config.toml
normalize_top_k = true
balance_loss = 0.00229
groups_per_token = 2
init_std_router = 0.0152
norm = "rmsnorm"
norm_eps = 1e-05
tie_embeddings = "early"
batch_tokens = 65536
Below are experts of layer 6 (counted from 0) of a mixture-of-experts language model. Rows are named router (the router's row for the expert), gate (a neuron's input weights, with its number), up (a neuron's input weights, with its number) and show model dimensions 256-319. Each number is 128 + 32 x the weight over its row's rms, rounded and kept within 0 to 255. Numbers have three digits each.
After each expert's rows: a language model's description of what the expert responds to; "comes after" lists some tokens at least twice as common just before its tokens as in all text. This comes from a sample of Wikipedia text that the model never trained on. Tokens count by the router's weight.

# expert 2
router:149102106070106216128057184199154115069156146135108182112027087127088122118177064203060108131166152178038077200100109162112171139154125153201066100072174105127098135123071143072122117145142122
gate0:102135093089121157128146109125136150143185086122108132166136169128121094103150222141127139094117214146155152108090130087181167125076144146153163120094153087172140142211174110120126149168145183
up0:163135210142172114107086164112131019106149163153143159117089087090091093033205056100143110159130135138084129161124126165117161132172128092143134178149125128118092117168093165115152131165149142
gate1:154125112102159162106155135119139029141079152111117172148114168109131142151171071111105169148119052146074114144097096110146116091075133090154066141191175060113115136176164174137121148199122131
up1:174109120124186133148087117168133136174113159133129139132067173139078144101114094068147149122160121091127064123164144099113121148191074139164142174151149155158138159085185176127106143172136124
gate2:159099157159173108063140132149099081043062145147146096116164087106134116113175060099089152188083145122239186092104082113080147081123087125130081149125147104137154130104145127157145182164145113
up2:099072116151123115127157090111206175113117126128118132101129098122126093178119112060110085102152144129101139124120132109151196165079132125174069118076158115091121124128132095154090112122128120
gate3:115124121150153139118191176134175142167133140153191158127089118163080156113112134101144143126092106143154179187109104138169169163112100192126173133095102158130140125119114129197141068131093138
up3:086136094138126050123059154126131142092168187108157121129123126101144140169099091156154133107124075113119106064142129173134057153142135176083171102110156132143143172126084192093134059137128103
gate4:161138089132128143085154110136080124157130093126097157158115091113106152164102138151164123152062158177090096155116071062081122127122103123159154037086099122182112151119136177127136120169101157
up4:120118118114155166050150139094127113129073126128115123154107148129123128146124126136161120121116189115103120095106070085094135184104148127105176140187142093118136182096125107122107114132117150
gate5:086125139081115066134146091074171098107115112095177191119150152125080143085133132141122154174111137142114076135213117142172124106098129127134138127095154110153105147102159100119131135066197059
up5:099121115179172103143183131103142129162129157148177126131160174105136160147067146098130116077117116136169163097131099112166136135139143153117132165104146123101108221124099091143146115139100066
gate6:100122071125128121105077114120136125144182056101105223137110137075107139170136094142129090089139148135184061114172182161159142159140126106127079148141136191121110169129142074096141138153191093
up6:064150150108088135089140182096165157098137132141176161122162146154103177069155116153102130178101087143144167171165190168172123168092099124175147177162193171092084134125106107139124175165104138
gate7:140127135158113095150125133153145149092132132160143085109009132116106138117153105105120161141097154115139194150113114206131127104156148144128132180098152134110123099179141125048126085104054123
up7:233175129108063068062161131142160123111160132103144141105092124167155122138144120141255136138085121180152124171155165149128143144099156106139155104138120174132168157122124169155092133109086106
gate8:196094126076128143093059111126120111086130102071094151145158086033061144132184134101156102169129166204113158058178108135157098117086139132124110093061097176117150089173120139060104172156161111
up8:158181175218079139130139109110152103124176098151096156159150153140145114091089053133099118133161115117190125171150143097139105116161126129125122171115119114117169112210179037077117127150054131
It responds to: Infobox field separators
comes after: "\n", "-", ":", " •", " Born", " Genus"

# expert 36
router:143188184120100167167104128190146170123140109204099118159064099109111172070165110163097134161119146112106117150096091137222219183129072104150139099086175135132132122134111097088047137166177121
gate0:090170143109141127068126117104149019150161140143094189114113089113165160111121166138089107150139129161162169126120164132091183177164088117152124158094078106101108150151160161121151188105125082
up0:070138106141155177194100099132130081132123174124091131127099110130133169159107097097102162093077119133077134187133136115130126177163087134152203148120166101083097056116104170147134143159081106
gate1:072120115112119164122146149110188111122109114116160168118115088142150177059132203111121173097150153118164104103127136049103120148151165095117107137099134121134119173185121115116125118132143129
up1:155105108127180149121098081182126131108097134067105112090125170113044118083182093151126132153088115124106088098115129093092125130133172141140131137200146154126146146161115149107142141117085128
gate2:075144138157148148141144132174089089152072075161117117172131096153109093117163136118139169175128113121174105186181139200106149125129126116069174100084105175109119158170112126044122099113169149
up2:101162161106100122140129139126098116070145125137124153138106127109171113104121118121171174161137042140197152108201121089056193122100131092158073126102133144145142122139121119119160130162144062
gate3:122074123139104204201139125166147090064087158110096126181101080150190208130212107152097133168145167144133172094151126130105111110167127143129138156087149121112104072118168091092107122182145123
up3:136091078059133121115171079180121115156114151084152186118149165124137150101132109119121113121144170171137146142145142191172064155135115217190101161161145138120151082117134131096154132116135047
gate4:125202139131124151113126094121095162164135104120142118158139078125084106133139159175103105106122121139109119138112068140143159129105112136109183135106133144106157043099099151084113176129140053
up4:185113091164159023124095121185093203129145125113125184085106153143153140114160131089144132094163163145129152115105086102155094124159139138142134144115089085109139098122074091168142067151158151
gate5:104084088141069132119127116168122181174099070134133175178091188182147087111123100084139118154083146134109136140158210158111113134101195152091087133138117107196071133090062111097116144129179166
up5:133099166135117141105135134156142147128132132149157127153143129156094215148144131151143070129135086134113110158157091080071079165064074134178179070178111137108160142124141069138116060107104122
gate6:105177141152095187124127104163166062129105068128140140095118092113129157088066129141117149167128160194110145174145144119098146089114141107059163095112146171099115127148121125191142170162190107
up6:161113115132107189122131124116144147159120136133150162155140090153138096182213137147138124219166196143147086150103116127112130152150125113119090156129089129095080192130119134146084154100110188
gate7:071097183142083156130087150126073170102094100159099191167130119115094111121173058120150117131153134138145110143105103174143103129167184106143127076141154176109160085118091078087094073096161129
up7:136114121191155127078103074107105172133131101107141138183160056131095154156121145092130114125119132053116091093174135117134137087142112120170162147164171115176150139142115145156111083145070105
gate8:139108175138150115111084089194113178121172124140106085113169139114139133094180109143129123141093138145151168169143096137180169193112125115104126125081136129152181074138138105088062156161115117
up8:176150195128064129206164126092093118088170165154160183167127065113146108078148131070135104145143152130148155157098133145135110165168130107100151165195112050154079154105171140153149151151114120
It responds to: Roles in biographies
comes after: " as", " was", ",", " he", " He", " is"

# expert 0
router:150147148079085147211061150188122131162112168154100107098069111108122166070173095101117119119168202165112119124163103105171127155147113178175127126126151079150132117157136107088134102151139090
gate0:100175122093131115126175120125056140144111118120159065108097168118124109151109152098098107100147151142127143139126155157149118125153136143120100119155076165107159145150051133118121065099130187
up0:154084138063095143120141110118094095176111179133143140157103121118073155135139133104055143164105145136106137116156172170098191113122109127175066133146145106199084135138181132083076100138216163
gate1:106129130156129143090117135147124125082096061093111184154097136153129127139197078163059156181131099170100199102163112195154079189126127148072165158122108158088185081153066149083090171121151137
up1:111106091127115087089122150150096160119141042066051153178073128123132113150144106112109115135124115093142129185115110142161101158157135155134136047059145192128067138052133129133121100158113088
gate2:177141136136094111135086145153115139159041144163083097111121106161126090118206116118079088160118127124197140089154177069150078105168094164115180095115156226092139103091131146134181137111071139
up2:112183125107088072096140144151128150206144085109157168149101108120149126122091132135057136097089124143123065151130105122164066113103091191131153117147082129138128123158165165084123101136135183
gate3:064156121109126140184090117111103151126102109196146137053114168142113104096143121084117148144184126074137170166105072075098054162130094150127139109181152133110152197184160156102066105175184190
up3:140082115125148174182074158126172115161148086156091105080141079089123155136126146147131137116158100140156059117191113164161166167128153087121089119115164140112041093109138180128135143147178138
gate4:109110140092119129187144128148134156239152138161141102147116119127123123086120175064108178143111169112173061161101150074077129160157091150127140155125168100129098143122174157049131060171112142
up4:079132128126142102128123121158159141108102067119090179114123165155099186149128138171191175097134135111046089168119136121114151173123124166165118165103149114095139088169161094156089162147155126
gate5:139106177137094173129125135081132070145093092153126165081124195116154134101085085125166140130096161130127084124189160130094199151142143107139174169180163153132109098168113136143134127175114104
up5:154144145095101141129111096121174126184108061148136110088136160127080165136120103072137111135083144152098104088102149146176162092115076093142168151107160081120159108165134175107158109084145138
gate6:152143128139143095150151174186137148120153103089097122124149127130111079091139097151125175109198132118199055115092214134140183099100152207130116155072113110141174169097069169121100175145096154
up6:121099175061135161145111059090088116103116070124142090133128111149098156184140163148108134143077044088133107169122091047133150129086143109124188111155136168102124159065150164208157080104139191
gate7:124058139109099161155069128111120099155119123178116129170162123113125144088145112108170098178109187137132164175178096155126188087130118113157169129147095166088095123136181156129096158156088126
up7:148183147094123134163090125088105159165081144089102072134107148137140153124128164077131144134100117142147127070135218181121092108097155145122147134107126148113120131078122054143136180150112124
gate8:184106101149181136125118149114081100089130153187136125125158104105140138118135134076123144126152142165082161094192124074200069121134153138197162097125159134178172141071116169133101129135105189
up8:087112116124098182105163079145145069135127132153114178128131169120124116161143144123095148129086088138156137160061171138099200083117159142155086122120159105108096187133170161167085153158127096
It responds to: Word-initial prefix pieces
comes after: " \"", "-", " (", " ", " re", " Al"

# expert 31
router:105181152121187160159091163175063129088092124089089092139151143102096145091157088155151114201125208124144065164155135141151136069120107152143142104066152107089176102163146130041122111160099096
gate0:129094100166111170093104105118084094141153141110111085160181142138141096165084104101135143127141235092140098106155115084127140125160100155136174128211167155120111077103143114095158150094079112
up0:154094140119127098137115106167082136094146140124109184135067119126144134134169164187056126100097121132111113133189080107092119132124142140023176139112126075095108180140132182099122145101124138
gate1:185132097045136211118076136083087158148098106126137102139142188155159114148085121161108145104141144163136165108142144115144119152112141155133131153069150166123131113119100064206160132214136129
up1:131143082202113106176122141119104102174053120142127125125089085167083135191147155106089135101157120190149121106120132116138191138159144118149082113108069162166110094166128153167124126141151169
gate2:058107168074220212063119139141132157125059094107132125146136116180193124146119142148168149156110143179156158179081147157079129100155175173136141208136094112047168144125106113159158151086110131
up2:111144070154137038133132145088126111125155133121112129083104131076104103147143156175137189143144153118150162127139125113127091195128134161107101139111075160092076141197153063138121128145097102
gate3:110146205122079136140121161119108096108060073106107121096144126121084181163051161093160109137117132126162191144102087138136128159118154181149155099086146133142102091154119094119117067147149151
up3:159151148095095104168195124191154136128150149093145167143137146061132116139147133111130102104077131162174082217146117108175166132164074123085118143106182109141096150121166102171155099189152129
gate4:150141125166130093134131098080106051092174087075131135078085145194142093141095168122110105117120182152128135198049126183115091119163096068131096151116104132089098113159109130114111171082178074
up4:085139151140128143126054075132093138108156081130127127155172134136130116128094126145137145109135106122174109130142115131151139103178129122160175150147172123105164148137162112109068165112118126
gate5:108088146132074142106140051099121133153116105085105134183085072123148149099112055101168146129122166139115172110163134142117108100130132108097168100148157106209111100122136134162124078113138103
up5:135185100201120045121156176145076174127115108165141137124091135100178072120103144120167138144093172094143103141152118156131170100143075074167131142123088186122120100111098104114106098109145116
gate6:091159127104141090164097094181131140130125116131141140099152113112152143075121134108099085105123135142115187107107115077122077136101113151106165153132119183130081135112134103109121132096078102
up6:129117164123112152108158096171133240114172144149065102096115203162141126070125117095088134115117110118087159114089151152121115100148154118163173109149139095175109105149111127128104143079152095
gate7:099081034141181193162086136173099164152119164185114159138155132100142144086167137148173117099122144149090128140143184194189098165116137131121092136167128125134163078118110128120072115135127186
up7:112105089122083101176050148147150149166192123150166096091118129128132087085134090108142191099115095135169133102094123132133126092071125105121142141097116213151102094119121173161112138134161076
gate8:110140149094129146109082151106091171102087098091135144189116164098110125117114135134151137106145156081083115097098126091162105102102088103165142155101109152136057111165117136095144049167148180
up8:094178122035121129126135154103134115072077099163082143065120130158163134123141123104080094114112095188145125115108136120099096114157109142111121116122094097129170143108175130065098161154141084
It responds to: Dates and day numbers
comes after: " |", " on", "|", ":", "On", " –"

# expert 13
router:110212154131108144168093145190139144142138173163058110117112096132096143089193102169126185168171190166123103131144121179153158128116062144196125100133189162195112111171123145101166149100110111
gate0:115158109098095116074150165080118108141059096100102105193128151104198152105117156134088114053151196129114135144129183123120147148128163133065186163190142110200139103148136112170160097132068138
up0:147188084104183192076120184125121126118123136055160153111192125098105132041104144159111224095145133200128135110140161157124122146114137127104112161119172106157183151163107130110114152139116131
gate1:095134130104212177171097083169120107136134169104142136137177099124146134117150172131133064086070114187104111122212128082095160131165162132171148133116119103120099107096142221116195153135133115
up1:147138117062118094170134100101106125121129117101090076147097146166102140134091142142161107113146132155128177195083119128166202181138106115160146120120095175144094161174108088157074145100142117
gate2:178152122139116125126139161129146162136098105068154089138080082130113141150154169107083115140161193091205167137194118116130109128181127130106102131120150094130138117106114203149089089101166133
up2:068119139137138152120136179117130152074131140136130209154169084095169126078099164133120167116202051120117159155113070082091187072129135112157116180096112111121084084126118096177129123150166089
gate3:114106086118122123010091127117125129116135109109095127136058116098106073139114100135079107090095084156143141067127093095109118098081128119101168138157138112094108113177120122129090153146158131
up3:111107107133142121126117135184119149144112137080166085111110116107103122128146203092111107206113164139177172137170140203135095073095119148144155143140103142169121106149108111115121105128174159
gate4:164114115137121126153134116204131122142183126171140135105129111140132094152111105160186153131145062139067121205050126120217150145086106120108177135090148117155059112129155176117177087089141129
up4:147132102155078163169122145173200148149136130109109143083141124135144129078156165151172194082127087129144142152183131102153132107148076140146122156171126067162098117156111088097127116140158095
gate5:163137069130050143138165121121178174131092119156173112096131111163108149103092131162123137106135119168130180143242122117051139066134091193133144109155106180083175135109184142120121133136138095
up5:075149138146131128141143145081111146108121103118165153140084054103088138068159135135118096119131012090149193140149075160162147133124115155163157119148143105108106177117139111174154172188074151
gate6:070184126134155126112166088113113102098160107150132161141093110128128073128145091142156130131123159079152121072134198170120098106140196142149101143075131130134119088057184107138146095192129123
up6:134184121102111158151115163118141118107104141121156104125127165161083173125100112150089107100109098099174082199130156094121100127136182168115121096178161174116114158159084112165151114148103108
gate7:116180148098142179149098076145164119100132085121185081109133140139185084069135134137184131091134156180162163129089164152094141129128119128131129082119159124105176150119133057115174112121120080
up7:175166170119092143111143111133053140092142096122146152060162142118158137128181139191171093168165154128088165142104109125088111113089164136117111113107064165151120096179149114139152135159155126
gate8:121082094128091130195142205134127149148181142226073137182121169157129158114111110113092115120146147132118165135115109118178126115143129148151136191149191120168147160139170187103125149125121118
up8:104125098147141109123138208129140107123071130131129121115107084057093104156125187142114121085070111096129186071164127176100080155133113062106162136143077148143092112127150108106141120164168121
It responds to: Verbs after subjects
comes after: " is", " which", ",", " it", " It", " was"

# expert 29
router:148193102067137143152090204159150158129112116085105101123095113166053195084166077132107116157208173138078106203095178138168157162191087134150104005113189095124174082164127090090126067146099111
gate0:120134166134163157143095121135140103139149094121088130123147130147148174105107123127114095183163230139178151142169169127076084104124104136168154125182179156111083094161190108123151089174151115
up0:160158122144125139231130124194119105089086144105173081094140104174131097162152163140153110108154146151173164162088137107118146129177138133137178113164104143137121120126135154089087147120121127
gate1:123103135127133178162180165116153107203149139146079124151118193156104106106129109160053111116162134182152107131137114150182145135100079141111120110071177171167154160126094186135103105093184065
up1:130106165167123149105146106088108124163138127160178111124105051109128152166144139155173139113110110216131121164139180143124094098093144149111085139113035149096143098116191098067174181159142105
gate2:117088131191076121160134113122135128159117110119119128154096163113151142126145132112098120094095114100198148079090088132192203165176115116114104125136115145133141164156156124141103157121118119
up2:111140134079147077148205111131153167156134093113071137082166102101124109146050121114148114073089117102171142149085151147181161073131111152155052129199130150168143115116141068139045128161170086
gate3:072104128137109105160192230134156103158124144110104079062095110095124153086127154034094180181184113140102141132070153087091122114139113139114160161112109085174120196196138092053078143155180122
up3:094142149155166161146088135104088058090126082140131109135066160128119161088178073145209113110144082146115070100126145156107142098152141159057118129118126151134150163146074141151163155122147126
gate4:123120097066122181148098131150114147164132152091116103133182095150110155098121100161128107186147122107137148186039140084089110144158147069107172158137166149111165120152138107101123125162130151
up4:131108125135123108122162153163082170159099135160134132072106139158152130121141123143137117132166131119127101152101140068144131114162182136113169126107019139101149157092147148090096089050154071
gate5:096111138120095129159140123143089141147106113130119148112151111164097147156135112128162147120171118210095105130196101136166125107143115184150137113046134170164141153109114200081082173072119156
up5:099122130151096107107139147148114075156146135086131072157136155091103104182105169184081093105129108142139167114075107098147101189118148100139094087140124132174131135065179140096130127104100157
gate6:059143116151137149144044095180100109129193102135155160128097136114103152096113152093108138096152135133086115150120143193156153134176111082165128129128137103182147151122183145074107125128113089
up6:115137172161148113158114122143129145119164142090112145150125128149133144150141131123163091134131143054133105164098123113127156119111176145158131147121045130161111156176142146169146126149071187
gate7:130075103062099135123155132167067113100125178177141163131090129110114154084166142094127098099094163172118075058101126124147160128107123129117183109147163098140072114149077139160093129119085143
up7:126131168151121096175123085149137141129118168105170144100150137096123119076145145098186158061159100149165132183085176069170114100054163179100160119152119138045178134132186146096098156105109154
gate8:130166064064140108161162150147106100139122148118142139120123089124114062083144129094131136105109121131110126124118109137099176113111136170125133138154198155164176195204161141166128150196060164
up8:134147114133131121110175112098129080101109118134117161097089100104128081129094129144136097155132150132156129160110139117107092076152074213137111162077146157153105097127176070199153110121155147
It responds to: Abstract nouns, connectives
comes after: " the", " a", " this", " in", " as", " same"

# expert 17
router:155134135112133125128079165187142118108123176153123079131100055149141148066146073089129139181129182155133093142103147138163118153171100159122124088170144154136072117110055133115139104181114088
gate0:123170170087165084134081176147123101121144110140079112128113105127104092126155132095126175156148197139129125092129103077091151212144163168132090113049112144139094144122109117131146147165148134
up0:132124160178092102139111088063125157075117061104144108113188074072113153154098143196094123154121118099187143187131097151156103145140157104199152122098119135138092166174090104129159164173143140
gate1:118128143119104142131071103132196111097152122178165185125136128132104107107153130099178077114145222163146097135144097088170077113096123187162137099168113173102131150095080112094120069071138176
up1:098117167184146145095079089128134148109149170121130178142152139176101163094071101140150151086088175200159109164102128043118095183092207131130146195139142142137089086133179107099142112149124122
gate2:103168132103131104091062134145075135168094165127141126069109165101152122142135078130079125107082153135181096055114145140127085086087113177160114140172123131093150099122131114145132109135151111
up2:133132109111183156177123132086110121102100129147186162120133131087109084089162198127100173094163072204117061105126063127103177101149110086095106099129106064113141161148156153134124108123112072
gate3:091118148134150160172109088141130083157082178182092111141121126149122174155170125126112059157065156155164149111112096133123113148131152134176150153149133107178074083166160163134115153133147113
up3:174114119154146155123096081104089097127133156164160133084139151093086163092131106161121117078087144139146081086187131124137132114104086131171166101146159121231106080120070084176153080128123132
gate4:089106112134132131141128122126112127112131130112140132166103123131124133075079168142105155100121129111219121196145139087093155101104079143111140159085047124121120135099089133113153131160156133
up4:143122161104071121120151162154130152096124059158074086118145135117160071160207064119105108164173156135110115135150109162117090149105118129118116172144105111125097221088110177113118059134128081
gate5:104135158137106090155190052213099164135129135146157103203119107096086139166151128093080165151088135090147138125176107077152094151103152090151131141079176174089071113099125152168110132110113137
up5:145086154148124145116146143112052146185105126185154083113143168165100102085149099136160137162164077128133114083124107099029129118104098107142142108146169145125155174118130149123124125138084130
gate6:093124146118133178137144148179123141149053139121126135129130083059117129115120025091221123068095148125153126106096127148182124160148167142146087133161148093123139091168070121073094107178146082
up6:099125166158195173194132145131130087128113111137113133116172114123156080099159104122121145091143090096124073128116077079139128156172084148075152129143100143142155211171135076134085140131095100
gate7:131141149093149142155141126174116127114134114096071092113112074154099105106133144124121112087126194117167147098123092090071097169163129144152159143154118075130150105120140101111153125141119114
up7:159152187209048124150111150102208171115103136186155124094161210137119141150114132181153183186095116144129129141151118128130165091176174120145110045109102201121201139084200143111152113119130172
gate8:120167068173135150073109201138128083135160159095179108113146197120111097123177059137149126081142108107101115107038165152228151118127113131122146154123144131088116065202152116102149115165107110
up8:137100096151110141063149178140054113053128120090118163116164103168116189126096138181097099107158108105170168102082071084145063053139195178133150140159145113086148198129116084119113159164173131
It responds to: Years and numbers
comes after: ",", " in", "|", "–19", ":", "/"

# expert 27
router:168172156050133127171119105171061149129159162130125107106100133132058148077196076140113154149182129159130060157152128139147147169094090140203086084077148085100152116126093148085133128166097098
gate0:101107158098112112105147051192127111083137109142089127107100105147162144144173197142118166126172172089126097120128197128161087166124113143154128137084121082213117127086082139103087104194116172
up0:124125101123153155109158083154120097119116168127178139141173102125139182141145143136133148202066118114103178149105115109161097181106223104103160127170150118110124170143110130061144112100150146
gate1:154126121140192123179153038108060203117098106155167113164099146147145176171122204140123128161158158205086151088129135093185138176171125110084110175095091138108166190134131128143144152142116133
up1:119132153075147175163105147188147129081085130114131120093159129077121146100141086105088083096137147108183102123155103092166124154191126147085133146139098104060144165102153144086092140162114141
gate2:081181104129070164084123185134141148183160138080172144099103125183064132096134199158145111138127092177165073170171113097127162152112163115153076127162130139155137102132187133127169152122108128
up2:107130096003085082138115122157115175172165138136062052084122097136112091144167187102066087129108141098161138104127079172117143126155126100145098128123162113152138134093142130151104144103157129
gate3:129128118158139155173180180136147126152106093160074104100111138171061115111104080071097120108153097095140224134118062107090138139126170130165079115117143163124141135133134101109110156126106133
up3:127145127150099119170132104103139133117107044114105172088098098126125152117090147190151135090123166162150055140108148126181128119102144094146147178137190157191128109096050142093145148129179170
gate4:087115091117149165093194158127134081169116155094182113097165097115143160187168159120119164130145171133152096156125108092125067093093107149119074169101156089152155127127089106133157152220155104
up4:097139123169164149177035150217050166169160134144116069157142125100199168101119041101120102084108176107102113075113128185108153143187169101161175103145100087124112121086105136152111117121133191
gate5:104134101160097103082154131086171153179096089150100126099138201175137129045104124123157112159183136134121059121199095135111141100115124081118094060151150102176079080128159105144152131087151184
up5:159092149132097150148126102107103110073166103080103098079114077080100087106155141119119135162060113150163114155149126093223119186081156131165153125131186233075127145099164145165099069107112114
gate6:127080122164113136120118165169140157055135108137139172131172087145136112123090122049163163110160154150155082166112129146136126159132086092148119116119136124198101110079137104115172140112195088
up6:106127139101125054178154148148120118060105177101107174171159161147044180111201145113211152083190148202131154141112136153153139120091100184155164107175135118192111145092172139091132134149066161
gate7:149065139121089202174101124201088087160162122084152152161127155095155055069104096101192136127127126123148092125126134171151115128094081135132107165110093120112130109112153153177135071137152111
up7:159159141156132157106095133142085081128147158122144073177115137116110134149148132177080164073118082079170152140134090120072102139141122100134145163143106160173178143149060148166147117141156125
gate8:151174127099127137151095165096120144167178153118106122168161113138162139097154086129176153142153152170132081179179122125184150131175129082132124108091136140128154122070118148116089124186117121
up8:083099097097049078099138141075126169071079148089183140122124105151075172114144098189164108068129138101143144174140119111038141148113120147115156073157163110155153128151123159146190079168109114
It responds to: Articles and determiners
comes after: " of", " in", "'", " to", ".", " on"

# expert 37
router:076183138086142213167070176094028123144112163121091129085061067233113153124135095146087127174145121136118085109149057150175141123158142176157149098166101155118149073131132136095180075101120132
gate0:172122130151115105123150137095086116159122097105123105077158156159116145136119155114115141088064146116167137110109145089125148089138138129145117128130066124145117083083118151132148066134110131
up0:150153108129075095125096149111137118138109088119170116161158114070143095129146108178192162109151114105141165106113157134130115113056037158131139092167111173144128120159136108128134141140138131
gate1:184174157109108118136043139133114089116117162100138173141159129108112091148095075173064160176074132186112129093135134166059111132123093149128159230111088078106124125155087135135154107142059221
up1:114160158114127123140149103204112128189127111125082099144072148087113159144166126152139123106100171121115055093140123175171132113149122129176155090147132159110153156141133162138095112135112081
gate2:109100048147161124157095085115095125110129095086129074146143124167104125130082052137143162144187132099147052160126119173113143095171132215126146132107159139180145053136169117103152069128158118
up2:134117071121117158139088092135137121093087152112122090131119114132132161098168106092116165167172100104110143155161110142143180120144109141126132090135152125105139131143155109129140134129152125
gate3:128119126041111155105123144130102124151113178194077143173114090093178093171173084160173148098133089164120189142054106095171138158155178135059084168104127106169114159126158107138152123152125124
up3:115134128126110098105123097144097125148171131157150072098122143033092162181055107092077124129201162190129102127131097111165183149068093122180116105130057153095082206118116123076097155047120112
gate4:169196146112110184176106168133148095133118149127091147136112130123072130105082142129089150169133094100115160173102161106164116080088139063158101140125176111139159062198080152111052179109145139
up4:121154124124111154172054072150123158132118096106140160170106107076132140129079111135166119105161102134148130077113157124110155172115087108138126150080172160056126102134063154125119089137132139
gate5:153143089093100151116136163134142089141206125092132146126103166124127117101145100075128112085130179139133059105130155114113108106153140148182133110099175098130086152141102122196125127132169129
up5:123147124164100110142115148153115130154130131131152087183119053118163132150154134117172127142056120113096150125112168120181114072129169105115085084114123070126091121124113180187159170115142163
gate6:131156120099139112162075168081172202102152117124070128076088100068202133124094131113135124112119095097203134168173164120090157125117160063116140130105155138106145116085108191183109130115135139
up6:111146117210095117102132055159110065139074100072149131124102169153168167115136096114134141178127138138117160106130202142188100108086097162118132120140109159107059104114198090136150091194191093
gate7:109105131081102149133092101136099098131114123112177124149139076064085081094152117134150143115107104132119080090111111202207093122171120191119118143113095158150138156107142107105088103082134107
up7:142122159132217068201089123170146123115084140147100156110144128107140226119102126099113179101169045180102155127138107118184138103167125089135099128146145102151142078122125226157147096072115104
gate8:126120145153155108136112112125102150128159093069097134105080179189166149120125066134113051162149160152084174145086138138166135151150118090166113147110152124144121138082117107100095129177125166
up8:123078088121172104116093117164115158121122160143088137189154079122068129090159074177139143129149143080063094117095165114099147102182160079163164152134129141134132086169093097104110145165133180
It responds to: Table and list markup
comes after: "\n", " ", " Win", "\"", " MF", " DF"

# expert 16
router:166143160090107129190115167169093158116139144145121068161110071168046113042193054095087174157130154144132090155154119122174151146131126110136148062093156127120155058196102090070093115134098113
gate0:141113169107152052136189149094143132194101143201086106139162165124068118132185103149105141139127241106117113142130153095091201136184152155120126138133112125142112136063126131158141188147065073
up0:107139184097124102113128126134095135126165132071067151134156078142132065071132120142158145093145120130156102130085155120091110107062129146170112216154179160171143136147112107093085144129147124
gate1:109114136145101141178144159085103132087107161120106166078149090156151154094212068165148116131130124175153039150184114195131117121099125123144119121171195130142158075130179153097109138117151171
up1:209126141171137122096116162146186085073077063146136135060112155074069104173108099208157112090160093118091088075168226116163130100114061159131074125102078173190096125161111180087096146091084139
gate2:082158138108164151145110177181089098106116145142127104180146099151122090063202130199104113163107123169222146149130086145167174090090164150148091207097150153144110126148160094078125148091112106
up2:167125092128165190180130153098159179091138095163169129125110104212211101076087092130106173118118113120177113109104097142095106097066145149162093153094104088148114102131149065161104133082133145
gate3:182178124140177090171127161195131144171151120087130069132112138131113119059123091112198135197154092152156150142142114113128147120134200058094107128108124123085122105149152107103152137056153116
up3:102094085080184109124129169113167139102107102115111148186100153163126155083130167133109174171139129152225135082107111085090131134072127146064117158121154080131117133163097104141138065167131200
gate4:158088091097117146138183140126140140137154119129114107150092135146078093095129095095077136106162121081131157142113128112090140137075131083119138126136115084060106102172114148108089145096127175
up4:101119166139140125127084128113113144103149121082079099113092127122138053105143119106218162164043116153133183133121115100122099089110124128169133183081128103151109125117172127152194075105167158
gate5:099093144142092108137151111084140134046129087129120121144144097123142131189161084151089099145091125131142127132155173122118158175083150104140102166150149146112151154109117113094087134141155114
up5:201197121084102138144117115130071129076114142121033183067133158167129134140081153148154185081092197079189159142102116178108075079113098068127062149139118115137146144164069162106148133106083126
gate6:170122140130124124127053129164148148095066142106097148134150145159119155201102112145114146143105135071105151107207166148090172152127162196053104129108119177101120096097143111158059122128141138
up6:116146101051148134069126195154161132051043066108142151103139088177148177162115150090079141102126151126110108139141149162139092129154061148144146131166139154120105157109174108124087117103136080
gate7:163145156123110132125134106112078186180112156065098125142108127127132061136125147096147154106136058101165072154065102220129122082138104077101102109170154166117169125149097129129088136152157120
up7:137133044124192162140106070142181198156094083135137128121180120121103142084130204190110086154054107193139131098120133115140147142165149097088165174077096070122103149205124107128185147078138137
gate8:122200156178224124116104187155229173166185164165125109172131144119127110074175114126187103133151138142060163122094153134211083112169156084168125199149142115118155097073091086152108154160115124
up8:101127123077089100103103140026099079130120117111117117075131105119088139109142123160126133148119147100134141164155097104170120109145172120097139131144094091165112151116162148146065133199202191
It responds to: Music and media nouns
comes after: " the", " his", " The", " a", " her", "The"